{"n_layer": 12, "d_model": 448, "n_experts": 16, "experts_per_token": 2, "d_expert": 176, "d_shared_expert": 192, "activation": "squared_reglu", "moe_layers": [0, 1, 2, 3, 4, 5, 6, 7, 8, 9, 10, 11], "router_score": "softmax", "normalize_top_k": true, "routed_scale": 1.41, "balance_loss": 0.00268, "balance_bias": true, "init_std_router": 0.0368, "lr_router": 0.00136, "vocab_size": 8192, "norm": "rmsnorm", "norm_eps": 1e-05, "tie_embeddings": "early", "optimizer": "muon", "lr": 0.0139, "beta1": 0.95, "grad_clip": 1.0, "batch_tokens": 262144, "seq_len": 1024, "train_tokens": 1695000000, "steps": 6466, "dataset": "wikipedia_en"}
Below are experts of layer 4 (counted from 0) of a mixture-of-experts language model. Rows are named router (the router's row for the expert), gate (a neuron's input weights, with its number), up (a neuron's input weights, with its number) and show model dimensions 224-447. Each number is 50 + 12 x the weight over its row's rms, rounded and kept within 0 to 99.
Before each expert's rows: "gets" lists some tokens that make up at least twice as much of what it gets as of all text. This comes from a sample of Wikipedia text that the model never trained on. Tokens count by the router's weight.

# expert 10
gets: "ing", " to", " in", "ed", " on", " for"
router:59 53 62 51 28 36 43 58 48 50 46 67 53 57 27 29 50 51 50 53 55 60 59 50 63 35 69 54 51 39 58 24 53 36 60 47 43 46 43 39 36 59 43 70 44 37 51 46 53 42 50 40 47 53 39 37 35 24 37 39 63 56 30 56 64 34 41 57 27 47 58 71 35 57 39 66 57 34 52 46 54 49 37 47 37 47 48 58 48 72 42 49 42 56 49 69 37 44 45 54 56 37 73 48 42 42 62 55 48 68 38 53 50 46 43 51 44 47 43 43 49 47 53 50 64 60 69 28 50 55 55 60 47 56 55 53 47 39 77 59 34 58 49 70 71 49 27 34 81 33 63 47 52 63 53 57 77 31 31 37 34 56 62 53 53 36 71 52 58 33 55 39 79 59 43 40 52 59 28 33 46 55 59 42 56 35 55 46 34 54 50 46 47 55 70 35 54 80 43 65 37 72 53 60 27 49 43 43 49 39 56 43 20 64 54 53 55 44 46 69 32 45 51 17
gate0:29 40 56 69 40 49 60 44 54 46 41 61 38 44 40 44 64 51 46 52 52 46 52 96 37 49 58 54 57 56 59 20 41 30 63 49 55 69 42 64 44 57 36 53 44 56 58 44 45 64 62 52 31 42 26 34 34 40 53 40 37 55 40 38 52 49 45 61 61 65 42 48 38 57 30 53 66 58 51 66 48 65 29 38 30 42 52 36 41 49 46 30 49 74 46 59 57 50 34 79 60 42 85 29 33 66 60 63 48 69 50 56 41 41 50 56 51 54 57 30 51 32 46 39 46 45 63 59 59 46 46 55 45 68 42 38 49 49 45 59 55 52 59 43 45 62 52 51 65 72 72 43 58 40 46 50 75 54 32 48 32 56 58 59 67 64 63 56 42 53 49 49 60 52 65 61 40 68 49 65 59 44 54 39 48 47 45 58 42 60 46 51 58 51 52 33 44 38 43 58 49 73 55 28 28 40 57 55 56 67 38 50 62 43 51 42 65 36 39 42 56 54 51 31
up0:66 45 55 27 43 62 44 47 43 37 80 57 74 30 55 61 38 52 49 54 68 47 58 38 31 47 58 42 53 42 43 47 57 46 59 33 44 64 38 39 56 51 52 62 50 41 53 46 62 51 52 31 54 48 74 59 45 78 43 53 56 49 57 42 34 58 49 28 44 39 40 56 68 51 37 67 52 43 67 49 64 52 46 43 37 54 42 36 59 41 44 60 46 52 54 49 32 48 60 47 55 62 19 48 31 32 52 41 53 49 62 52 41 64 52 64 49 46 62 80 38 40 50 41 64 42 57 76 52 51 40 39 37 38 23 58 59 63 43 70 50 33 41 56 49 32 28 20 54 56 54 46 56 27 60 58 57 53 48 47 54 50 25 62 28 40 54 60 38 38 62 39 39 41 72 47 55 40 58 47 39 49 52 61 43 33 53 60 53 53 40 49 46 49 50 53 60 52 40 56 43 36 29 66 36 54 57 45 44 59 53 46 43 55 42 26 58 49 61 54 67 49 47 51

# expert 8
gets: "e", "a", "i", "n", "o", "u"
router:45 62 50 22 52 42 47 50 60 49 44 55 45 38 46 71 35 37 37 42 51 42 44 49 54 54 25 61 51 21 43 40 41 85 41 55 52 43 51 58 55 38 64 74 55 50 44 61 76 14 53 54 59 53 48 40 59 53 52 90 37 64 50 40 36 58 47 30 43 33 57 40 62 53 17 46 47 43 54 47 64 59 57 47 48 37 52 55 63 38 46 67 36 34 19 31 65 42 68 45 36 52 46 41 42 56 59 35 60 45 36 64 48 68 47 49 57 58 72 66 40 49 40 60 47 56 44 61 71 52 70 66 63 27 66 41 41 44 35 61 54 74 58 59 27 26 56 52 46 46 66 47 47 49 50 47 47 62 49 32 38 59 48 48 51 56 65 38 43 44 15 35 27 54 58 33 75 44 52 48 64 51 51 55 71 38 40 54 34 60 42 60 55 57 54 67 46 49 71 56 43 65 40 45 57 49 87 49 45 59 35 70 39 43 37 68 68 49 59 31 63 38 63 49
gate0:42 19 54 53 34 82 44 41 54 62 56 54 56 49 61 56 47 56 54 54 54 40 41 51 43 28 39 61 48 47 43 28 53 49 30 49 54 43 48 50 47 43 48 72 39 40 38 29 48 48 54 28 46 57 77 61 51 58 67 57 47 47 49 62 64 62 56 51 37 50 45 61 60 68 52 59 57 58 43 64 60 55 74 52 51 48 43 58 55 74 44 39 38 41 68 69 75 44 58 54 48 65 39 50 58 19 70 42 64 63 30 59 53 61 35 21 53 42 57 56 64 61 49 41 70 54 55 60 40 63 69 50 61 75 53 53 41 60 80 52 41 63 57 53 36 55 51 49 39 44 54 45 51 60 47 59 46 54 56 55 38 51 72 52 59 45 50 33 67 44 61 66 47 52 57 63 75 53 85 54 57 45 56 62 40 24 57 44 47 55 46 42 50 54 54 39 36 53 69 55 47 47 37 58 70 70 58 58 45 53 59 36 44 30 44 46 58 51 48 35 47 42 49 67
up0:44 48 48 49 59 40 41 67 54 57 37 52 39 20 60 45 38 51 52 40 48 46 69 42 60 44 39 51 55 43 65 65 45 42 99 49 51 65 65 26 60 72 56 42 29 38 54 47 34 54 40 54 59 50 40 42 44 49 49 68 51 55 54 61 23 35 40 25 39 50 43 39 46 49 44 77 58 43 39 66 56 63 41 43 53 38 71 62 52 19 44 43 60 51 55 54 50 50 48 47 41 62 40 45 80 52 19 28 55 56 52 41 30 47 65 58 53 47 36 43 66 53 48 64 43 37 51 76 48 48 60 61 52 44 59 61 62 53 38 22 44 53 55 64 40 59 53 54 48 64 66 49 35 27 61 33 53 61 35 45 50 58 46 55 70 43 52 50 47 53 47 60 29 43 42 40 27 57 45 45 29 44 55 30 55 43 48 55 43 46 46 42 52 36 39 35 70 54 56 47 42 65 16 32 54 46 62 74 41 51 46 55 69 62 56 42 33 56 39 37 42 52 46 37

# expert 7
gets: " and", " a", " was", " is", "y", " his"
router:42 60 38 44 38 63 35 40 57 48 45 46 43 48 50 56 47 45 64 53 49 44 56 44 65 46 44 31 52 58 45 58 33 63 30 58 53 52 50 63 54 59 22 64 51 43 55 49 39 29 71 60 39 47 47 42 69 35 63 55 48 48 44 66 67 41 47 51 49 36 49 41 21 24 65 57 13 45 26 46 56 41 49 74 36 37 51 47 31 40 41 42 49 49 52 37 56 54 67 40 64 63 47 55 42 38 27 55 45 75 46 27 48 59 46 50 47 42 67 61 53 46 61 63 62 47 47 54 24 23 26 54 48 31 34 26 50 35 43 43 38 55 40 46 65 32 58 55 58 50 45 26 57 68 55 51 49 41 50 47 57 63 63 48 59 59 85 41 46 61 69 80 24 51 44 25 45 67 46 57 49 69 48 49 58 56 55 54 46 36 68 57 63 51 45 32 52 53 49 26 43 38 51 40 51 36 61 54 60 79 43 44 53 49 56 70 59 63 66 22 72 52 51 66
gate0:35 43 29 56 22 65 55 75 60 54 53 32 63 70 53 47 37 42 41 37 27 51 50 51 63 48 48 45 66 61 43 43 53 67 41 78 53 43 71 56 68 25 50 51 58 51 36 37 64 48 47 51 45 47 68 68 42 53 56 50 38 39 62 63 54 43 38 52 65 63 53 61 48 58 64 67 49 40 65 44 64 41 78 47 42 45 64 36 45 49 55 70 33 41 67 27 35 39 69 41 45 39 35 63 51 53 78 43 40 42 58 43 60 53 55 70 25 37 54 46 38 55 36 57 52 53 61 64 45 49 59 46 42 56 49 41 58 60 63 58 44 43 52 88 62 35 60 50 57 48 55 26 45 51 51 45 31 75 43 40 52 64 51 53 48 46 52 46 44 49 50 47 65 45 44 59 54 59 47 81 44 38 44 56 65 44 27 56 59 58 47 43 44 47 29 53 62 63 51 51 53 35 28 51 42 45 71 60 45 42 52 32 65 44 30 24 42 59 51 54 47 50 37 62
up0:60 59 69 45 54 38 49 34 29 55 62 45 47 36 38 57 69 44 65 60 75 47 34 62 69 60 60 54 34 51 49 43 58 39 42 34 64 43 49 38 49 50 46 44 59 52 49 34 40 65 50 72 42 42 33 40 45 44 53 64 54 42 42 43 47 49 58 43 52 50 51 17 30 46 50 24 72 37 50 46 51 54 39 38 61 31 56 39 61 49 48 49 59 71 55 64 58 28 56 56 46 62 53 49 62 44 66 42 46 67 39 51 45 59 31 50 37 55 48 50 64 30 63 60 64 37 47 36 55 58 63 71 54 47 54 70 29 57 37 44 49 54 63 29 48 51 47 57 42 54 41 46 67 23 56 40 43 25 48 49 77 42 47 68 53 43 48 45 47 39 79 37 23 52 53 54 62 42 29 37 70 66 47 62 41 59 69 48 53 45 74 69 36 63 74 52 44 56 30 31 68 41 52 42 48 51 50 52 63 71 43 55 49 46 49 57 55 70 53 64 50 48 54 44

# expert 5
gets: " the", " of", " in", " to", " for", " by"
router:53 38 47 53 42 34 48 44 48 60 62 37 47 59 61 45 21 34 74 53 51 62 35 58 49 58 49 36 58 37 55 55 45 30 42 71 68 46 44 55 62 39 53 49 55 47 51 32 51 42 23 63 46 65 60 62 48 46 69 52 76 53 35 55 58 37 36 58 50 53 50 61 51 39 60 38 56 29 51 57 58 46 56 44 55 58 42 68 57 44 62 33 57 54 49 62 16 42 49 40 39 35 57 61 53 33 99 44 55 79 46 51 45 47 47 57 44 66 52 51 48 57 44 54 53 34 54 59 52 40 42 49 40 57 54 58 50 59 37 49 54 45 66 44 56 54 30 45 55 39 64 56 52 20 34 40 53 38 30 87 60 53 76 40 32 54 62 73 53 53 44 49 58 38 39 59 72 49 41 76 72 54 48 36 44 29 43 53 52 52 43 55 59 37 58 58 32 47 38 37 45 53 60 27 58 62 50 39 54 43 62 45 45 44 57 66 55 60 39 27 39 50 32 40
gate0:51 52 68 50 58 43 46 49 82 44 57 39 66 39 56 52 59 45 53 33 44 66 62 35 50 45 30 55 19 31 46 51 47 53 46 48 52 29 51 62 55 43 46 84 44 50 52 47 56 59 26 49 53 72 52 52 60 41 60 51 41 45 52 47 48 37 38 67 58 45 48 65 57 50 48 25 50 34 56 22 46 56 67 61 47 34 29 71 61 64 40 37 80 63 62 63 46 37 48 53 55 42 55 41 49 54 61 47 50 49 44 54 65 35 59 69 51 40 65 46 59 35 67 33 49 48 57 54 76 37 58 37 48 29 40 44 49 56 57 50 51 39 46 41 45 45 65 60 36 42 69 68 47 37 35 39 44 45 53 59 58 60 52 50 34 39 61 37 58 47 62 49 38 62 37 57 49 42 57 46 43 44 57 47 43 53 54 50 46 38 50 60 39 47 68 57 56 45 22 41 54 59 53 51 44 45 29 54 77 43 30 42 51 35 53 45 38 50 66 49 50 57 18 66
up0:52 57 59 46 47 35 47 49 63 40 51 51 72 43 47 52 53 47 52 25 61 76 70 26 52 35 35 48 54 55 63 48 57 41 43 39 59 35 51 53 57 42 44 64 35 38 75 52 55 39 25 60 40 63 59 67 65 65 56 61 43 49 61 64 52 53 65 57 65 42 52 63 58 60 45 29 39 41 47 51 58 45 43 54 47 48 25 61 57 37 37 23 72 52 40 48 45 53 47 56 30 25 55 47 46 54 49 63 45 39 53 54 63 30 39 40 34 33 40 41 51 36 54 45 60 46 53 61 63 54 57 29 36 23 40 41 51 49 63 44 33 46 49 35 49 52 39 78 43 50 76 56 53 65 47 64 57 44 59 42 62 44 61 46 54 46 70 21 51 47 44 61 41 53 68 53 58 59 60 60 38 36 75 52 26 52 44 44 48 44 33 56 45 50 59 48 60 51 36 58 56 58 66 59 49 51 53 52 31 47 34 47 49 36 24 48 52 46 55 30 41 50 31 58